config.yaml
d_expert: 128
hidden_act: "squared_relu"
moe_layers: [0, 1, 2, 3, 4, 5, 6, 7, 8, 9, 10, 11, 12, 13]
normalize_top_k: false
routed_scale: 6.32
lr_router: 0.00229
norm: "rmsnorm"
optimizer: "soap_variant"
batch_tokens: [65536, 131072, 262144]
max_steps: 4693
dataset: "wikipedia_en"
Below are experts of layer 11 (counted from 0) of a mixture-of-experts language model. Rows are named router (the router's row for the expert), up (a neuron's input weights, with its number), down (a neuron's output weights, with its number) and show model dimensions 0-127. Each number is 50 + 15 x the weight over its row's rms, rounded and kept within 0 to 99.
Before each expert's rows: a language model's description of what the expert responds to; "gets" lists some tokens that make up at least twice as much of what it gets as of all text. This comes from a sample of Wikipedia text that the model never trained on. Tokens count by the router's weight.

# expert 5
Description: Year century prefixes. First three digits of four-digit years such as 201, 199, 195, plus spaces before numbers, in dates, tables and season lists.
gets: "201", "200", "202", " ", "199", "198"
router:43 29 53 40 37 30 27 51 32 41 77 66 49 28 71 45 51 74 46 55 44 44 43 61 53 63 53 15 65 41 37 72 55 36 23 30 68 52 55 59 42 42 55 65 36 40 62 48 54 37 39 69 91 51 46 47 40 48 55 40 52 39 71 52 21 64 68 42 41 28 30 44 68 52 56 75 55 62 51 68 46 35 33 85 54 38 56 37 54 56 45 53 71 33 35 88 62 27 59 25 25 44 37 43 60 37 35 30 70 63 36 36 60 69 55 17 62 59 58 52 31 44 45 58 34 65 57 60
up5:42 98 30 51 53 65 62 44 85 47 84 45 49 55 40 51 51 59 52 54 46 67 45 35 51 58 38 30 46 57 38 08 62 33 25 57 28 55 56 36 60 58 47 20 34 51 61 50 63 55 36 57 82 61 52 47 56 35 65 38 55 26 50 61 36 33 46 33 50 62 72 48 46 42 31 57 46 41 49 28 58 58 46 52 65 51 73 48 56 68 17 64 39 24 40 38 46 45 40 48 38 49 51 86 32 80 35 52 55 75 48 41 49 62 34 58 29 50 44 23 68 46 50 65 83 50 49 31
down5:29 56 56 61 50 26 45 70 42 55 28 61 71 30 32 55 30 54 43 26 41 46 30 62 46 31 50 48 65 60 35 64 48 70 36 47 29 49 56 40 55 50 56 69 41 74 45 57 38 58 64 93 30 99 43 43 45 64 55 57 68 45 43 50 55 50 65 62 59 30 58 51 54 87 55 59 21 54 56 45 55 54 28 62 50 58 51 21 47 60 61 50 55 66 87 37 41 66 58 36 36 66 32 46 45 44 56 44 13 19 66 57 41 46 43 69 28 63 26 49 34 43 64 49 45 36 41 48
up6:45 56 44 58 48 43 33 69 55 82 47 57 34 38 50 79 34 50 48 43 56 50 61 35 56 47 36 36 47 48 32 36 30 49 62 48 26 65 28 55 88 48 61 61 34 36 27 41 57 48 61 49 46 49 49 48 51 47 44 64 54 70 39 75 61 55 63 47 81 82 48 23 59 42 53 45 77 64 50 70 42 57 22 42 57 13 35 62 58 19 26 55 29 50 31 14 65 65 45 32 39 80 61 47 45 56 71 39 32 60 60 61 66 56 69 45 46 56 60 67 64 73 63 67 53 28 35 27
down6:51 51 66 50 52 55 46 65 52 49 50 49 53 34 31 62 33 85 51 63 50 70 16 48 51 14 43 58 37 57 38 43 50 19 76 50 51 71 71 64 63 50 42 58 60 55 44 53 53 42 18 56 57 41 21 46 43 30 60 29 61 49 26 54 73 57 39 50 70 62 56 47 64 27 46 53 37 34 35 21 69 52 29 53 72 44 59 76 53 47 70 56 25 58 69 53 56 52 25 75 38 59 65 48 62 40 57 59 48 41 93 46 54 57 52 62 39 44 28 84 18 46 50 39 72 72 46 47
up7:62 54 41 73 44 44 55 21 60 56 53 67 57 70 57 27 40 35 52 60 55 80 86 44 39 73 40 22 41 59 76 47 48 20 44 45 65 58 55 50 32 55 50 22 39 72 38 62 62 41 35 73 51 69 53 51 55 49 66 43 71 59 53 31 47 42 52 89 72 56 57 52 49 44 39 65 69 71 80 62 54 62 48 24 66 12 36 69 57 47 50 35 42 51 60 53 56 50 47 56 47 62 22 79 40 38 43 65 58 53 47 42 16 48 50 21 55 64 71 22 50 42 52 52 58 33 65 42
down7:60 27 70 67 67 54 43 63 45 46 50 77 28 56 69 52 37 46 33 32 37 64 56 32 80 25 64 51 55 42 47 65 76 02 49 63 51 33 56 39 53 48 42 41 35 49 46 50 49 74 61 50 36 31 43 67 62 28 47 55 66 57 30 61 53 52 56 55 39 59 68 43 60 78 24 56 39 68 08 68 69 46 52 28 39 29 65 49 73 63 52 08 61 57 61 53 35 38 52 62 65 47 69 70 49 23 46 70 67 82 57 56 58 29 41 61 59 59 34 41 46 38 51 47 50 39 52 59
up8:61 40 63 51 60 42 82 60 51 64 55 39 39 47 59 66 43 70 84 76 54 53 19 51 56 24 65 48 25 42 45 50 31 51 68 52 15 33 40 99 37 66 44 29 49 42 71 35 37 64 45 66 58 35 34 65 57 69 55 42 61 55 37 53 67 48 52 37 32 83 49 40 37 59 33 45 15 26 62 64 55 54 55 47 53 44 52 63 63 50 23 55 70 29 50 50 64 56 48 54 43 57 40 47 54 59 69 89 74 72 60 63 59 66 59 53 39 46 60 62 60 32 56 36 78 56 45 49
down8:35 51 62 31 19 55 57 52 58 33 64 68 45 49 47 46 49 07 53 58 40 69 20 51 57 67 40 54 24 59 34 56 13 53 42 50 47 56 67 47 70 41 39 56 60 33 26 51 61 59 51 53 52 56 53 56 54 44 78 45 50 24 49 34 36 50 41 76 36 56 52 52 47 39 60 12 98 44 44 90 51 41 49 62 45 39 53 57 57 30 46 46 39 75 55 50 57 59 46 71 52 47 71 37 42 32 18 62 41 43 45 44 61 81 38 76 36 46 43 38 32 50 39 38 65 28 55 76
up9:57 33 58 73 42 38 42 27 61 72 62 42 63 48 58 46 51 64 58 60 54 45 28 29 10 41 45 57 61 50 52 79 51 77 51 56 48 21 56 64 35 30 78 84 36 58 71 33 55 36 49 38 55 66 70 42 51 43 48 66 57 70 75 34 60 68 59 21 48 20 71 67 47 71 56 54 43 58 53 44 30 65 50 63 35 29 63 59 60 17 43 55 21 64 54 46 48 44 66 50 48 05 53 52 53 70 50 59 55 54 38 39 51 47 59 74 50 50 44 52 89 30 66 53 57 58 45 51
down9:51 30 66 43 66 22 41 45 61 27 61 50 46 49 50 28 50 53 93 73 37 77 44 68 48 58 52 58 42 40 70 72 57 25 55 84 57 53 53 55 50 70 27 65 46 57 58 35 39 61 45 57 35 42 52 61 55 67 47 31 52 41 34 28 48 39 29 41 42 60 16 53 46 36 68 63 70 34 48 62 29 44 56 39 51 63 12 36 56 54 55 54 46 43 24 65 50 63 62 57 41 72 51 34 64 32 64 57 43 38 89 49 24 44 61 17 43 28 27 38 53 54 60 64 53 37 38 24
up10:35 68 32 50 25 46 47 48 38 56 57 44 74 66 45 31 69 59 59 21 67 66 58 72 77 82 45 53 49 50 43 45 29 65 29 37 45 52 38 60 66 32 65 61 92 55 45 20 83 23 40 47 48 67 32 49 60 35 66 40 87 52 51 53 49 48 52 41 36 35 68 51 19 58 68 45 53 81 57 35 57 62 49 71 49 53 38 73 43 63 59 60 47 53 35 69 61 34 66 52 47 34 48 48 47 60 38 32 25 35 56 70 42 46 52 54 30 16 68 51 45 56 26 69 50 48 46 34
down10:50 67 50 46 33 59 83 67 52 24 56 42 40 49 32 65 56 52 66 44 57 43 47 61 46 87 26 56 53 42 42 60 26 53 55 42 50 58 44 61 47 25 25 67 59 74 57 66 60 27 64 34 32 44 34 31 99 27 38 62 59 47 56 25 82 47 65 59 32 49 51 49 33 46 57 51 40 57 30 49 17 49 41 46 46 31 46 12 44 51 42 44 45 48 46 45 47 59 36 47 42 71 69 49 65 48 53 14 75 50 29 50 42 38 49 74 42 64 66 14 62 50 42 52 33 35 61 43
up11:27 25 50 60 41 57 77 62 41 64 57 39 63 86 56 30 28 46 25 69 71 45 73 47 37 32 52 55 86 58 43 49 56 79 66 47 51 65 58 51 48 65 50 40 67 66 62 55 92 43 57 51 35 53 44 29 44 57 23 41 50 59 50 68 51 45 30 34 27 64 62 62 44 26 51 78 45 23 59 61 83 64 58 31 36 28 46 54 34 50 84 49 71 42 22 36 66 59 39 38 34 34 63 30 44 35 62 22 56 49 38 58 52 58 47 38 39 57 37 49 49 66 56 43 62 53 40 44
down11:47 37 40 67 60 51 52 74 58 52 39 53 47 59 81 41 51 54 50 56 52 66 42 68 51 53 38 61 48 71 47 48 33 57 30 32 69 39 54 47 40 36 48 48 81 51 48 54 46 47 31 41 39 66 50 45 31 57 43 70 57 53 33 49 83 15 93 47 35 52 70 45 38 63 59 67 51 70 53 74 33 75 85 49 46 64 76 31 49 50 72 48 38 52 56 58 58 39 57 62 66 62 60 59 36 79 77 55 49 53 37 64 59 50 51 85 05 63 36 77 58 46 89 57 56 46 46 55
up12:19 58 25 40 62 72 49 39 21 32 24 58 06 30 43 46 45 46 64 35 28 52 47 62 62 55 30 53 44 42 51 49 60 48 64 48 44 63 48 16 66 64 49 19 54 37 49 67 34 59 19 47 24 67 78 62 30 53 48 52 44 35 46 30 53 43 63 62 39 33 35 55 56 40 65 54 57 49 50 28 56 71 44 63 48 59 50 40 44 58 42 58 45 50 30 41 89 55 29 16 51 54 80 54 83 22 45 34 49 46 67 67 62 45 36 53 51 38 49 36 46 63 31 45 52 66 35 40
down12:58 51 48 30 44 53 58 50 26 60 35 46 38 38 38 56 85 50 58 45 50 47 57 62 28 53 70 62 49 42 54 64 39 36 45 62 33 73 68 69 61 63 64 31 71 75 36 29 43 47 44 39 59 75 67 52 47 50 54 49 52 70 46 40 51 52 14 41 40 46 47 53 55 46 49 48 34 05 45 24 67 51 48 52 47 24 64 52 51 81 45 24 41 50 14 44 61 51 71 75 40 61 64 52 45 47 39 25 60 29 67 35 24 56 67 08 62 48 46 29 26 78 51 32 60 68 52 61

# expert 14
Description: Table and list separators. Separators at the start of stat rows and in legend abbreviations (pipes, bullets, semicolons, equals signs), such as | Batting average, W = Wins.
gets: "|", ";", " |", "-", "See", " Votes"
router:24 50 51 49 48 52 51 64 37 53 71 53 99 49 39 39 56 49 25 53 56 51 56 30 40 52 54 54 65 73 48 44 36 30 08 45 52 75 28 40 51 55 52 44 73 37 69 50 43 47 44 25 47 81 62 65 54 26 66 72 46 33 68 41 61 55 42 28 45 21 44 40 41 46 58 56 54 35 61 46 58 71 65 70 46 65 34 43 72 41 70 58 47 41 67 22 50 57 44 61 47 27 37 67 40 53 39 55 58 77 42 03 46 42 39 73 39 47 49 59 63 30 65 62 57 78 55 35
up1:58 10 43 68 42 58 39 34 80 55 61 46 68 67 57 71 58 49 48 65 54 50 60 54 82 83 55 49 38 73 49 31 60 67 50 61 33 48 44 39 51 71 52 49 76 46 14 70 59 21 43 67 59 55 43 55 80 53 36 69 49 39 52 74 43 48 34 21 56 50 28 32 72 43 57 31 58 44 55 34 47 42 50 50 61 47 34 56 53 69 69 58 68 43 46 47 57 35 43 52 71 51 48 58 34 56 51 66 18 30 66 74 46 33 34 71 66 08 55 26 56 40 62 48 39 34 39 61
down1:68 39 36 39 59 46 68 63 30 65 28 46 57 57 79 50 68 68 53 60 54 37 76 44 63 40 68 68 29 38 47 40 66 64 43 68 63 61 51 52 28 51 34 60 32 52 59 63 21 48 61 33 43 58 51 49 32 39 26 83 61 45 35 29 56 48 52 55 52 73 56 48 27 76 44 80 39 81 59 69 33 44 56 23 53 68 69 37 81 74 63 44 49 09 28 66 35 75 44 45 27 41 52 41 49 44 42 59 53 42 32 53 50 45 72 51 63 46 58 54 38 24 44 55 76 58 57 31
up2:48 43 30 33 55 75 03 48 38 45 37 21 54 62 53 55 54 57 29 46 47 79 40 61 63 59 78 36 48 18 52 36 25 50 34 45 39 72 42 53 32 55 45 55 64 35 77 45 72 30 39 45 37 43 61 50 43 39 41 45 50 37 36 31 64 51 31 37 45 46 54 40 49 50 45 66 73 29 40 54 61 57 26 64 53 42 33 57 25 44 35 81 43 27 21 33 32 42 51 56 70 49 49 52 34 30 23 62 65 89 68 47 56 53 52 46 31 68 54 69 66 51 26 62 37 39 53 68
down2:65 50 49 59 40 32 53 78 59 39 38 16 45 35 53 46 62 50 63 41 77 53 45 16 14 40 51 44 55 62 68 66 53 71 21 34 59 38 61 45 57 78 46 69 45 22 55 41 55 62 52 50 59 80 69 80 43 53 60 35 61 46 73 66 35 41 41 42 33 53 46 43 50 41 29 65 33 46 34 19 69 48 56 39 43 56 53 36 81 60 67 40 65 50 90 50 80 49 41 56 59 50 44 51 55 50 50 29 55 27 31 50 51 31 39 55 32 31 26 27 40 76 55 44 39 58 39 42
up3:51 70 38 49 33 50 44 58 16 63 65 55 47 91 48 44 38 66 28 34 77 62 33 60 35 31 39 48 26 51 51 43 36 54 69 68 32 54 46 64 56 37 68 53 53 60 61 62 63 38 66 68 56 51 64 13 32 42 65 45 51 60 45 43 52 78 47 32 44 44 35 59 38 58 34 59 52 56 31 64 64 58 74 41 58 52 52 39 73 74 44 49 34 42 51 76 55 74 44 42 46 53 49 41 61 32 60 24 69 67 61 68 27 48 54 56 71 68 99 63 51 30 41 60 22 56 53 75
down3:74 62 57 58 54 62 52 50 41 69 27 46 44 76 66 53 79 36 33 67 26 55 55 41 65 72 34 38 63 63 58 39 52 32 72 64 47 40 41 34 30 71 53 34 78 26 44 75 34 51 58 28 55 54 58 75 63 49 36 61 37 37 52 60 52 48 29 65 51 92 59 70 45 61 49 37 39 40 73 38 68 50 19 71 32 35 52 52 56 19 55 52 49 49 53 58 69 55 38 68 64 21 77 29 52 31 23 45 50 65 26 44 71 35 61 50 51 62 37 20 45 60 49 45 50 49 64 51
up4:44 38 23 66 41 64 34 38 38 37 54 44 53 48 34 48 16 74 63 38 65 37 79 54 40 46 32 46 63 51 33 60 13 39 30 41 38 64 42 53 55 62 87 57 43 50 28 75 55 21 54 42 52 40 32 47 57 47 49 56 29 34 54 52 36 72 60 42 64 28 42 50 49 32 56 42 38 44 48 79 38 33 73 29 55 35 31 32 80 42 74 50 40 39 50 58 58 46 59 42 75 67 26 11 38 51 36 52 43 45 54 26 50 49 57 50 44 48 78 18 50 62 59 56 30 53 25 40
down4:68 70 84 61 77 58 57 49 54 53 26 47 45 83 39 22 68 35 55 61 75 32 37 64 49 52 50 51 34 66 41 40 67 57 51 42 41 62 44 55 67 62 46 48 17 58 67 79 24 56 40 52 36 46 46 57 42 32 52 40 51 17 37 71 47 63 69 40 61 42 53 84 31 60 78 44 65 52 48 45 41 52 46 65 58 58 55 55 55 49 53 34 70 56 62 64 52 68 32 33 48 53 60 55 34 35 85 40 79 67 31 70 26 37 56 61 64 56 41 63 58 37 43 17 58 46 79 69
up5:41 45 35 52 53 62 51 43 59 31 74 53 57 50 64 47 31 62 61 49 36 51 79 65 26 49 58 48 37 48 42 26 66 66 47 60 31 41 47 51 43 53 39 47 72 39 42 18 75 72 52 52 47 27 40 58 29 48 53 72 36 37 42 63 40 54 36 12 42 31 68 63 65 60 46 87 45 57 32 07 58 84 31 50 24 41 52 55 43 86 56 46 52 36 61 68 64 43 38 46 45 64 64 78 67 48 49 51 70 70 47 63 48 51 28 78 52 49 53 62 71 31 43 36 26 45 64 38
down5:60 57 70 67 46 59 41 33 23 48 63 30 57 51 35 56 46 23 18 41 73 57 60 64 46 32 75 30 51 38 20 64 36 35 72 69 63 52 46 56 82 63 40 33 53 54 25 59 43 46 64 70 34 60 30 28 62 68 61 54 27 47 51 21 43 54 49 26 54 46 78 43 45 36 47 67 49 38 71 39 56 52 46 38 63 58 38 70 44 56 42 56 46 61 66 26 49 28 59 42 49 47 47 41 62 52 11 57 19 52 56 48 36 85 51 63 39 19 44 41 45 36 33 43 70 41 23 49
up6:64 45 84 30 82 51 33 79 63 59 56 55 60 57 46 45 55 82 39 36 55 51 33 51 42 28 40 64 27 22 48 66 56 72 43 51 33 40 59 56 76 52 68 63 25 49 55 11 34 44 49 37 56 79 74 40 44 52 24 45 20 54 46 33 40 52 53 58 83 41 56 34 55 43 40 19 78 48 50 56 62 49 37 50 12 46 37 37 41 44 59 53 47 54 60 24 44 45 55 40 62 56 63 37 58 61 65 49 28 37 70 36 72 35 58 61 11 44 55 50 48 42 63 59 51 58 55 53
down6:41 51 21 51 43 50 69 54 33 52 52 39 39 58 36 82 60 38 38 61 50 05 56 48 57 30 59 41 66 55 57 63 56 46 67 48 68 88 47 94 48 36 31 52 77 37 45 84 62 32 46 49 50 36 48 43 39 51 72 35 33 35 14 88 61 52 49 47 36 42 44 74 53 52 50 51 38 42 63 38 68 63 62 42 43 68 73 77 54 44 49 44 64 53 85 67 79 57 55 61 39 57 46 61 58 35 39 27 48 41 62 65 57 61 69 43 53 43 45 62 29 69 51 52 52 60 62 61
up7:44 42 15 54 62 71 39 65 55 51 81 31 62 46 58 59 65 54 71 18 76 77 15 55 50 77 54 47 69 51 65 55 48 62 64 42 71 68 52 48 60 47 43 45 54 26 62 43 49 56 34 70 34 41 69 52 40 71 54 31 53 47 25 61 20 12 50 58 44 37 50 73 66 33 50 52 51 64 68 41 58 78 65 44 63 57 46 49 56 43 61 36 28 76 58 25 51 64 50 58 49 57 51 76 44 27 53 39 49 56 31 51 40 44 36 61 41 57 69 84 50 60 57 58 46 31 33 78
down7:66 55 40 58 69 65 41 75 41 88 38 74 37 74 50 52 67 46 41 84 53 54 72 59 66 51 51 53 25 32 25 35 51 34 71 43 50 57 44 58 39 55 64 47 50 72 47 59 55 42 40 48 14 20 58 44 71 36 50 63 78 62 34 62 84 75 22 55 55 34 51 59 00 38 35 70 53 54 28 57 51 57 34 30 34 40 43 60 60 47 40 50 65 40 57 56 40 24 54 36 39 41 64 59 55 45 42 68 46 71 44 41 62 47 54 50 40 30 52 39 69 31 63 57 46 44 50 55
up8:47 55 51 35 54 40 49 58 44 47 46 30 46 45 52 49 50 57 55 27 41 40 46 41 56 57 59 62 75 46 41 46 42 54 51 53 53 42 34 37 60 52 39 53 45 48 70 38 34 50 70 76 36 48 63 52 25 61 37 57 43 51 49 63 82 40 40 47 35 37 67 68 42 58 67 54 35 62 12 63 64 57 64 41 51 50 49 93 52 55 53 70 53 28 79 59 55 49 57 55 09 54 22 40 66 89 45 62 45 58 22 45 50 66 42 22 16 52 66 42 66 32 38 00 69 61 75 46
down8:37 35 39 48 35 46 47 62 68 39 13 52 59 40 64 68 58 53 46 35 55 36 44 50 54 45 33 30 20 68 61 61 25 52 52 53 34 52 57 73 42 41 73 26 56 68 12 62 72 41 51 54 54 46 52 31 45 44 62 50 34 62 30 47 68 56 54 62 65 66 60 08 65 41 57 49 67 36 38 51 54 67 64 30 53 54 74 15 43 27 20 46 34 53 35 58 41 40 20 65 53 56 70 53 81 31 55 36 38 51 57 57 54 53 68 21 45 40 40 27 36 58 30 64 52 26 54 75

# expert 35
Description: Prefixes un- and re-. Word-initial prefix pieces un, Un, re, Re starting words like unconventional, unfair, Unalaska; also ellipses and some spaces before numbers.
gets: " un", " re", " Un", " Re", " de", "ra"
router:22 39 62 68 26 39 69 53 55 33 31 59 45 68 45 65 55 43 45 55 19 60 35 47 40 57 39 44 38 44 30 64 57 27 63 59 60 83 72 41 29 54 48 65 28 28 78 63 53 56 64 37 35 52 47 30 75 35 94 32 70 82 74 54 48 60 57 53 52 66 43 32 53 40 35 47 51 21 47 24 43 35 63 63 77 54 56 58 47 32 35 54 54 55 61 65 53 29 45 40 50 29 55 51 59 66 52 32 55 43 39 24 39 52 60 76 29 65 53 53 27 55 56 56 31 62 73 35
up1:30 43 58 56 57 40 64 55 67 19 70 51 61 63 26 53 58 38 25 56 47 69 40 36 79 41 31 51 26 57 78 24 57 53 51 64 41 49 54 83 49 54 41 96 83 67 45 60 53 25 45 36 77 54 56 59 64 42 40 55 47 70 31 43 41 53 37 52 52 67 34 55 54 43 51 51 52 57 49 54 62 18 38 47 72 48 46 68 58 52 59 39 59 48 66 68 63 25 52 69 47 54 54 71 61 50 71 29 49 51 63 41 73 59 44 17 74 34 38 52 50 46 39 81 42 44 17 70
down1:54 44 65 25 62 65 58 64 31 76 25 73 53 55 30 57 42 42 41 55 64 48 52 52 52 29 62 72 60 48 46 33 04 56 78 64 82 70 51 68 63 52 40 41 33 62 60 46 28 29 52 81 91 43 64 47 57 32 58 74 38 51 44 72 50 51 79 49 35 40 58 43 51 66 57 60 58 75 55 51 48 29 61 26 61 73 48 50 75 47 43 55 37 68 50 47 64 54 54 34 49 68 42 61 47 26 47 61 53 63 64 49 30 52 78 50 39 65 40 48 54 34 60 29 30 27 64 34
up2:25 47 41 57 30 49 28 84 60 56 51 57 72 46 42 40 73 49 50 30 34 28 52 51 37 63 69 40 28 41 63 52 54 58 45 55 28 76 55 41 35 38 50 79 42 43 36 40 74 50 48 50 45 05 65 44 32 60 59 34 40 81 61 31 49 49 54 17 50 33 43 53 68 57 38 28 83 64 55 60 70 54 47 66 56 76 43 49 39 50 38 60 31 21 60 64 44 64 44 53 70 88 59 30 52 47 18 43 45 66 69 64 53 66 38 68 45 67 50 47 60 38 32 62 52 61 64 51
down2:37 59 32 58 41 51 48 35 49 39 23 39 65 61 41 58 51 74 46 53 60 62 39 57 33 49 35 52 54 39 64 42 75 55 36 36 54 21 45 77 79 55 51 42 58 58 70 21 63 52 75 79 53 28 52 78 34 43 57 37 70 53 52 62 37 42 49 76 16 59 52 44 37 70 43 62 33 48 59 50 24 51 57 55 25 47 54 62 75 39 57 58 30 70 42 31 49 44 49 45 58 34 57 17 49 62 57 61 80 49 66 77 32 57 46 77 28 45 59 17 28 42 57 35 45 52 23 29
up3:54 45 18 47 70 50 65 72 43 59 77 45 62 62 46 49 40 33 51 39 64 54 36 56 35 36 38 69 56 32 44 45 57 54 51 41 41 90 49 36 58 49 56 30 57 58 61 30 62 40 66 49 51 48 57 23 73 34 64 17 53 50 47 31 89 65 19 55 67 67 40 88 39 43 51 56 50 45 61 44 54 68 39 31 72 56 39 53 81 58 41 42 63 43 34 59 55 60 31 55 52 67 56 29 43 31 65 11 56 64 65 83 48 69 49 32 42 62 68 65 40 51 55 56 45 58 48 84
down3:53 47 40 68 61 57 70 43 53 57 27 62 52 68 53 43 39 73 38 57 17 41 38 26 64 50 54 49 58 64 55 49 52 53 43 37 66 26 30 46 70 73 66 44 69 39 46 71 00 53 55 43 62 38 48 91 61 20 50 58 63 13 72 69 45 51 45 82 32 34 49 25 41 68 45 47 36 37 43 35 61 24 25 53 60 49 37 65 50 53 48 68 51 51 59 73 46 58 31 34 50 16 88 59 51 36 35 64 42 54 79 40 46 51 47 41 57 58 46 39 43 47 56 46 53 49 43 47
up4:41 48 10 56 41 40 31 53 50 31 40 47 22 43 22 62 18 52 58 27 49 54 63 54 50 39 49 69 47 48 53 74 26 34 56 53 66 42 42 55 53 36 69 85 37 22 45 35 46 50 46 38 60 58 76 66 60 56 53 56 42 31 57 57 54 43 49 62 51 24 29 57 50 81 85 69 53 59 70 66 64 42 69 48 56 56 41 43 50 43 71 32 46 44 42 56 57 51 66 43 66 75 21 73 61 27 40 54 71 30 63 50 62 46 55 59 59 39 60 21 21 73 48 74 36 41 42 24
down4:75 53 50 46 26 51 42 58 48 56 37 63 36 72 58 52 75 39 31 45 45 61 55 69 27 74 40 67 54 84 66 35 55 42 65 38 29 59 47 80 46 54 32 57 44 37 78 74 17 39 36 53 67 54 58 23 41 45 43 50 58 56 39 72 52 38 44 48 51 83 46 31 46 59 71 53 52 49 37 47 69 49 66 76 61 64 53 67 49 83 59 66 57 55 79 37 64 55 51 55 40 48 35 43 29 52 56 35 26 51 21 45 48 44 45 30 67 92 53 52 58 43 67 23 74 35 48 66
up5:32 58 46 36 57 66 46 59 69 51 65 41 20 51 55 55 37 30 62 60 42 34 43 26 62 43 50 50 37 46 67 50 66 50 29 55 48 75 64 31 35 61 53 35 64 00 46 51 38 73 56 31 45 00 51 50 66 37 30 54 44 72 49 56 50 60 28 58 53 43 48 50 63 52 13 54 39 59 28 34 76 41 45 51 25 55 52 69 56 63 34 67 24 30 44 56 40 71 57 61 74 66 44 63 48 59 51 42 80 56 48 59 73 81 42 77 58 55 55 42 37 45 39 56 50 46 73 37
down5:51 59 48 65 65 71 56 41 57 66 20 25 79 14 65 48 41 62 36 47 54 51 66 55 55 45 33 30 50 73 34 60 50 68 46 53 62 73 48 66 59 59 56 56 24 71 58 45 63 79 59 71 34 75 10 45 39 58 40 80 49 46 38 42 49 44 53 39 37 40 64 63 48 45 51 58 39 49 65 51 67 49 62 27 45 70 58 54 98 65 47 70 47 56 63 16 52 05 68 52 62 56 42 62 30 55 57 42 44 38 37 51 32 47 51 48 45 29 51 67 27 47 51 35 42 35 36 50
up6:67 41 66 39 63 46 64 36 58 42 14 53 58 68 27 81 41 30 53 53 72 34 39 38 58 35 50 15 47 40 45 43 48 74 48 61 36 50 53 39 35 72 61 56 36 63 55 21 65 23 71 47 66 55 48 55 37 66 40 25 15 68 41 76 70 68 50 43 53 57 58 45 22 69 31 33 79 57 62 51 46 54 14 41 53 45 52 31 49 34 47 46 38 53 32 28 47 75 62 52 36 64 54 29 50 56 70 35 51 59 58 51 55 55 27 75 25 71 34 67 55 50 51 59 62 46 41 52
down6:50 44 39 53 72 34 85 61 38 50 62 64 39 44 30 34 66 54 43 30 45 80 48 50 73 52 34 54 66 34 65 51 29 33 60 51 55 85 44 60 45 31 13 48 30 38 65 79 44 44 44 30 59 83 53 61 41 43 91 65 41 52 53 59 59 72 33 49 54 72 49 48 55 65 55 28 50 57 72 39 66 76 67 36 68 38 49 45 48 48 66 49 57 52 74 48 61 33 53 19 52 54 33 64 38 78 57 16 60 42 64 50 45 60 46 45 69 52 50 35 18 61 38 36 62 53 53 47
up7:16 49 51 34 59 45 67 30 65 48 58 62 62 35 67 64 62 44 66 50 69 34 28 57 18 73 56 26 54 54 49 46 24 67 46 33 33 99 60 22 55 58 63 59 55 45 60 41 50 45 43 34 21 61 52 80 46 66 79 51 23 41 39 50 54 39 38 34 31 51 30 56 65 39 60 37 26 53 50 60 57 50 80 52 51 45 52 42 38 27 53 33 27 27 39 54 53 69 24 87 55 52 36 60 39 44 41 53 25 40 37 43 27 53 29 49 53 49 62 50 50 44 67 45 60 31 62 62
down7:54 35 41 43 42 54 78 55 68 13 43 61 37 50 68 66 39 75 46 76 55 59 47 51 71 75 55 59 54 37 16 34 39 33 29 40 27 55 54 57 42 48 52 60 37 46 40 67 26 26 40 48 34 51 78 51 62 11 48 54 64 57 63 58 74 21 37 45 05 49 86 66 33 45 17 70 57 55 49 42 66 40 44 50 55 25 68 57 53 52 19 51 49 41 69 60 70 60 47 47 39 63 53 50 58 52 51 72 45 63 52 52 45 52 38 71 62 37 41 49 50 31 49 60 47 72 37 53
up8:59 56 63 48 72 60 70 54 50 35 58 30 50 55 46 45 24 50 41 43 41 54 59 17 46 57 69 50 49 34 53 54 50 25 65 68 32 52 72 61 34 48 54 50 52 72 73 25 46 55 69 60 40 35 36 56 17 79 24 72 34 46 52 61 41 64 45 48 33 40 60 65 41 55 56 44 37 41 40 56 39 53 58 53 70 59 54 35 04 69 70 53 91 53 25 48 47 54 67 58 21 40 54 32 39 62 62 48 58 63 16 47 54 47 41 27 40 29 50 50 46 38 28 07 43 62 54 33
down8:57 63 71 48 50 52 28 48 49 55 61 52 31 50 58 55 51 47 57 19 82 39 49 57 66 59 33 46 52 86 65 61 72 85 45 47 69 56 43 53 68 22 46 52 56 50 31 58 67 74 22 56 46 47 37 38 42 20 65 44 37 58 51 55 50 81 72 53 77 41 54 27 30 54 60 50 56 15 13 50 52 64 48 41 40 35 66 28 62 32 75 41 35 63 43 69 29 35 40 47 54 61 60 49 33 48 48 65 14 68 63 72 39 56 70 49 55 59 35 48 56 50 33 76 52 45 41 65